Weights of a small mixture-of-experts language model, trained from scratch on English Wikipedia.
Experts: 24 experts in each of 8 layers, 2 picks a token, a sigmoid router.
Training: a variant of Adam for the experts, 324M tokens, 4907 steps.
Below are experts of layer 2 (counted from 0) of a mixture-of-experts language model. Rows are named router (the router's row for the expert), down (a neuron's output weights, with its number) and show model dimensions 0-255. Each number is 50 + 15 x the weight over its row's rms, rounded and kept within 0 to 99.
After each expert's rows: "comes before" lists some tokens at least twice as common just after its tokens as in all text. This comes from a sample of Wikipedia text that the model never trained on. Tokens count by the router's weight.

# expert 17
router:35 48 49 22 51 51 34 81 47 39 51 45 52 47 53 31 48 10 56 40 47 56 68 68 63 54 63 58 56 62 25 56 74 60 58 54 67 00 47 43 34 27 56 54 32 52 38 33 57 36 45 47 37 28 40 47 58 40 50 49 61 34 73 26 50 48 52 35 78 56 18 49 60 31 26 81 63 33 35 69 43 47 32 37 56 47 44 26 59 10 31 47 42 34 48 58 55 41 52 35 49 57 35 44 62 72 55 46 47 44 75 38 33 34 53 46 42 40 68 64 38 68 42 57 38 67 38 75 66 42 62 53 53 50 36 34 67 57 80 64 58 74 56 56 39 39 62 39 53 44 32 70 92 43 69 57 17 81 67 41 41 45 44 55 44 45 48 53 32 69 69 70 62 66 75 57 41 52 19 31 36 86 52 71 46 64 60 55 37 48 33 60 59 81 48 66 40 50 56 59 54 44 50 67 41 40 43 24 65 37 63 38 46 14 65 41 60 66 44 32 41 20 46 53 67 59 66 51 42 49 38 65 64 40 46 63 40 65 22 56 61 43 53 48 33 65 56 53 26 50 67 51 43 58 18 45
down5:37 46 58 79 64 34 21 49 60 57 62 75 27 47 60 56 53 39 28 53 52 60 42 48 39 43 73 47 37 42 36 39 46 36 50 52 51 87 53 63 38 61 49 50 61 76 29 38 45 54 79 55 32 29 38 46 31 45 53 22 41 58 34 51 55 48 24 58 49 41 68 30 34 48 44 54 62 40 61 27 48 80 57 59 43 46 56 62 36 57 69 74 64 53 32 57 48 73 52 75 61 25 42 34 89 56 57 72 34 36 59 48 35 50 63 55 56 55 74 46 46 44 82 84 46 54 52 44 52 36 38 57 63 54 90 42 46 46 69 18 23 66 33 42 41 81 53 35 63 22 62 33 48 36 30 41 69 38 52 48 49 29 52 48 50 44 37 38 52 58 23 80 38 78 35 54 41 26 66 33 55 59 48 51 49 66 27 46 74 45 34 49 70 48 54 36 62 49 46 73 64 40 71 53 29 46 41 71 29 54 31 86 44 58 74 60 46 44 34 46 61 64 45 59 72 50 64 71 29 42 37 48 28 47 54 40 35 43 71 58 60 54 22 30 33 71 75 60 58 45 76 60 39 64 86 62
comes before: " |", "',", ".0", ".5", "7", " –"

# expert 16
router:59 43 34 35 46 59 69 71 50 24 57 44 42 58 45 65 03 45 58 72 59 37 62 45 48 22 84 71 70 56 39 50 57 55 44 49 55 41 54 31 55 15 49 48 61 52 54 38 56 51 35 53 24 33 32 51 72 43 63 43 55 69 52 45 45 32 40 45 61 65 51 43 44 40 27 50 72 51 23 72 43 38 43 43 29 52 36 55 59 26 35 45 53 47 72 57 68 50 25 23 77 62 32 71 59 60 42 55 47 41 54 54 53 38 58 51 66 42 72 62 44 48 75 44 48 64 35 68 49 46 40 53 41 58 61 35 66 58 80 37 61 78 61 83 49 29 42 36 53 57 49 43 98 47 56 50 30 64 61 38 46 38 61 40 35 43 57 58 36 65 55 55 74 46 84 54 41 58 36 51 52 63 37 56 61 69 35 56 27 53 14 51 26 58 42 77 63 05 39 74 54 43 31 62 42 48 49 53 72 11 67 57 51 53 40 48 70 67 37 39 34 36 49 39 55 57 46 31 45 70 38 60 42 55 78 28 68 68 37 80 59 34 50 48 22 52 41 42 26 32 55 60 55 57 06 45
down1:45 60 36 75 33 54 38 30 68 62 51 68 29 36 24 50 41 57 47 56 28 39 39 26 47 36 52 42 40 52 62 81 66 35 49 75 74 00 62 35 45 64 52 58 41 62 61 56 54 66 47 68 58 28 68 85 33 48 33 32 65 41 35 64 13 58 71 56 53 47 43 63 32 70 68 62 47 55 67 43 73 64 39 45 50 67 74 31 52 52 53 44 29 75 50 67 65 54 25 51 11 59 56 26 38 39 49 57 29 56 51 31 35 66 41 37 33 55 88 49 61 23 55 52 54 44 52 57 24 52 50 68 68 55 64 40 48 22 68 71 61 49 28 41 44 39 39 72 43 41 33 65 43 42 37 33 40 34 45 68 61 47 67 26 28 63 66 38 40 52 62 24 45 65 61 61 51 59 75 52 54 50 53 42 55 75 46 76 52 54 48 50 56 28 18 36 68 56 35 73 21 78 60 73 70 47 51 44 46 26 53 41 30 33 44 65 37 60 59 30 76 64 33 51 61 27 42 46 44 42 76 46 67 63 42 46 42 43 38 60 37 72 65 54 48 52 52 48 64 51 59 58 45 44 60 37
comes before: " |", " ", " 0", " 1", " 0;", " 2"

# expert 6
router:52 48 55 43 41 51 62 40 62 58 64 35 47 54 46 56 54 41 60 39 51 43 58 64 56 43 52 53 31 83 40 32 56 75 53 56 67 37 25 35 62 31 54 57 46 56 36 19 65 45 23 47 66 48 35 71 51 35 30 66 67 54 28 46 55 08 61 13 50 52 62 50 48 56 08 50 79 30 37 22 60 71 51 32 30 54 25 59 64 33 45 46 21 45 60 56 74 79 47 36 64 76 57 56 47 68 58 75 40 31 55 52 85 50 47 70 69 47 78 72 57 43 40 44 30 42 41 65 54 50 58 41 32 51 36 56 48 40 88 55 59 55 57 56 68 45 72 54 51 57 49 47 72 51 55 63 67 95 45 34 40 58 79 69 37 12 40 39 34 55 45 20 56 69 49 59 48 68 58 39 43 63 36 67 66 70 28 49 61 55 30 58 44 45 37 62 57 22 50 45 36 31 36 59 70 48 75 50 52 44 34 01 58 27 33 58 61 57 37 53 69 33 30 55 56 55 31 32 41 42 47 56 40 69 76 32 44 57 45 56 38 32 75 52 38 45 39 50 50 52 49 48 37 53 28 51
down6:43 17 29 38 78 53 56 17 45 45 38 26 17 36 47 44 63 67 44 40 47 49 73 40 37 65 42 56 54 46 88 68 31 55 52 63 50 47 30 46 59 66 49 58 74 47 55 55 58 47 41 49 28 70 53 44 28 45 45 64 65 43 40 60 69 76 54 59 74 50 67 38 69 60 54 00 33 38 49 40 39 61 43 39 52 58 50 89 60 57 70 31 40 64 55 21 81 69 62 62 64 46 30 54 30 52 38 68 23 38 48 32 49 45 46 51 48 31 25 62 54 51 50 68 58 39 45 35 77 43 47 53 49 56 74 34 62 43 50 45 60 50 40 42 63 52 64 53 51 62 52 54 20 55 23 50 43 31 69 60 47 74 56 36 54 24 61 52 63 40 82 38 33 51 28 73 60 60 21 44 52 58 43 60 69 60 69 52 46 57 29 61 54 54 40 81 56 29 61 58 62 40 71 42 51 35 65 20 33 41 34 54 74 59 36 64 55 73 37 58 50 51 54 38 48 69 76 21 62 70 74 40 52 71 19 10 35 32 66 55 53 42 44 57 59 37 43 41 59 32 55 58 41 41 18 49
comes before: " a", " the", " to", " by", " in", " an"

# expert 15
router:44 62 58 39 42 72 46 61 40 37 36 42 46 30 43 38 30 35 62 65 65 52 41 50 44 58 69 61 41 58 43 56 60 45 53 49 54 28 40 41 51 51 45 54 66 67 29 56 54 80 40 65 42 34 41 46 65 46 75 22 80 54 32 40 49 34 40 58 59 52 19 86 28 51 57 59 62 53 46 61 47 70 43 49 51 36 44 41 50 40 42 75 38 42 49 63 67 16 52 63 66 57 43 39 80 68 39 46 28 35 72 38 33 34 72 59 36 58 52 78 40 62 77 78 63 37 29 61 68 65 56 54 46 68 65 27 47 64 70 59 60 71 66 70 40 27 62 25 48 53 49 34 94 46 57 57 50 54 46 51 78 37 45 58 58 50 22 69 63 52 60 76 72 63 29 49 39 46 52 50 45 29 61 65 48 50 31 61 65 55 33 62 59 46 30 68 67 07 46 66 60 37 48 74 39 21 53 48 52 41 41 18 70 41 46 73 56 74 36 00 74 16 38 63 60 50 51 41 48 59 40 50 73 19 54 45 44 43 32 61 40 34 46 37 50 51 55 36 39 63 43 41 54 65 39 32
down5:60 57 39 42 46 44 41 28 48 58 49 48 25 52 59 52 49 67 51 55 38 61 52 24 35 41 55 66 41 42 27 53 72 36 84 55 52 72 59 49 41 48 47 54 70 35 34 40 84 59 56 59 84 57 40 35 44 56 38 23 48 60 60 79 58 49 58 54 39 68 52 42 52 25 55 54 59 49 56 80 84 49 45 77 57 64 78 35 49 49 54 56 43 45 64 67 57 43 42 53 37 43 54 51 44 50 51 46 59 40 51 78 21 64 44 31 28 38 58 52 67 90 26 86 39 52 51 25 58 59 39 83 57 39 53 47 54 51 57 47 41 36 46 27 60 61 63 55 47 50 41 44 41 54 48 34 81 13 37 09 21 37 49 82 64 62 47 69 24 42 45 23 54 56 53 46 43 44 45 52 44 23 84 46 51 49 40 65 46 51 36 45 31 59 45 36 62 20 36 68 18 22 29 58 61 63 36 59 70 41 49 34 37 49 65 58 56 40 58 33 51 81 53 57 79 33 43 48 44 42 53 58 59 46 56 43 73 22 20 75 19 54 63 20 63 54 49 40 64 42 56 53 64 37 85 58
comes before: " of", " and", " in", ".", "s.", "s,"

# expert 2
router:36 57 27 31 39 50 53 85 45 59 63 42 64 47 61 60 22 44 44 48 86 61 60 53 55 54 32 54 66 65 35 40 59 64 48 52 62 32 35 37 55 11 40 54 15 55 53 50 38 62 54 66 42 30 51 64 65 12 77 09 57 29 72 41 62 32 46 48 46 45 34 94 55 50 49 66 35 50 44 53 30 65 30 39 45 61 34 25 47 35 39 58 48 60 47 47 51 36 71 41 56 48 46 61 74 61 53 76 37 49 46 53 47 43 39 34 55 54 51 69 48 48 49 55 48 77 55 68 47 43 72 38 40 50 30 51 68 43 64 52 55 69 64 65 39 38 44 46 44 19 43 46 74 52 61 45 12 83 57 43 59 47 57 58 33 40 42 53 54 69 40 74 51 61 71 81 52 42 33 41 32 69 29 59 76 65 38 48 46 61 35 66 48 57 16 48 40 21 57 72 47 70 36 42 54 35 42 51 81 49 73 03 52 31 45 54 52 80 73 27 54 38 51 68 52 66 74 56 40 54 43 44 39 40 39 40 48 69 38 56 69 45 55 68 36 52 45 71 39 63 51 29 53 64 21 31
down5:57 40 47 52 46 51 34 80 41 23 57 65 55 32 51 37 32 59 35 62 69 66 64 57 55 79 67 28 52 42 56 60 50 60 77 33 64 52 35 47 67 48 27 54 42 51 59 22 60 75 37 38 68 42 65 63 88 41 44 53 40 01 75 36 45 63 53 31 58 66 62 49 30 50 28 49 29 54 83 67 64 55 48 42 57 54 40 32 64 51 43 55 61 52 74 69 47 32 46 44 76 56 54 65 63 41 37 31 41 49 49 54 40 59 95 24 49 54 78 68 44 52 71 56 51 44 47 58 50 43 28 31 73 58 30 36 25 56 33 61 57 31 58 52 56 25 34 42 76 44 44 66 42 42 42 50 47 41 49 66 61 42 59 54 00 40 87 37 47 39 57 59 26 44 43 66 70 69 26 30 59 41 48 67 41 48 58 17 50 45 60 32 24 56 60 81 32 54 62 54 67 33 77 57 39 62 63 33 74 40 25 50 55 52 58 23 41 70 48 25 55 54 68 51 44 62 44 46 51 60 62 41 26 23 31 55 55 58 40 43 64 57 57 59 29 54 65 41 62 43 30 39 61 65 56 55
comes before: " |", " –", "5", "6", "8", "),"

# expert 13
router:61 55 64 44 41 58 63 69 42 51 52 49 30 39 40 53 43 44 51 47 50 69 58 61 50 42 63 87 74 72 51 33 62 67 23 67 38 21 22 63 50 39 70 29 43 64 33 52 39 82 35 55 09 27 44 50 78 15 35 24 44 46 59 31 47 39 38 51 59 56 34 61 69 72 53 74 69 23 21 34 47 26 62 47 34 25 40 52 56 48 40 71 38 29 65 41 52 62 50 53 73 56 61 29 83 72 55 76 34 50 73 35 43 26 52 52 48 52 93 60 59 67 49 45 41 44 61 43 81 60 70 43 53 47 37 44 51 66 78 28 61 64 61 75 43 37 67 34 41 46 49 42 65 40 74 46 55 61 49 66 42 40 54 56 36 54 51 77 46 72 62 57 74 71 42 43 34 49 34 40 42 55 23 42 56 71 48 72 42 44 29 55 62 61 08 54 51 33 36 51 54 49 57 84 58 56 33 42 63 57 55 61 36 33 46 46 61 41 44 16 58 27 49 53 65 23 50 45 47 48 33 48 64 40 45 38 32 58 36 67 55 36 40 45 49 48 38 73 30 38 37 51 36 64 40 32
down5:63 34 29 47 67 71 24 44 23 42 52 46 51 57 64 13 54 47 60 74 45 50 53 32 43 44 51 59 53 58 34 95 54 37 61 78 37 24 69 69 56 36 50 37 60 36 66 37 38 61 69 17 73 44 68 49 63 39 61 51 79 44 64 53 48 67 49 40 49 54 49 30 43 49 68 57 29 63 53 57 56 38 63 57 33 55 23 35 29 83 53 41 58 59 69 26 23 43 45 60 57 18 47 37 49 23 71 45 67 61 42 58 14 34 71 38 39 34 44 44 64 80 81 63 66 36 45 43 50 57 89 65 23 50 44 54 32 61 39 54 56 64 58 27 59 47 48 62 17 74 32 47 29 27 48 51 67 23 47 70 51 60 48 70 44 73 60 45 45 68 39 64 37 69 24 42 50 54 59 60 66 32 69 63 50 43 31 36 59 35 54 43 63 31 45 26 43 24 75 40 59 55 47 39 30 41 71 62 51 53 44 48 67 51 48 41 28 55 63 45 50 34 79 75 40 51 62 32 41 46 65 45 89 27 43 50 59 47 48 59 58 54 57 47 64 44 64 40 35 43 52 58 38 37 78 43
comes before: " of", " to", " in", " for", " that", " on"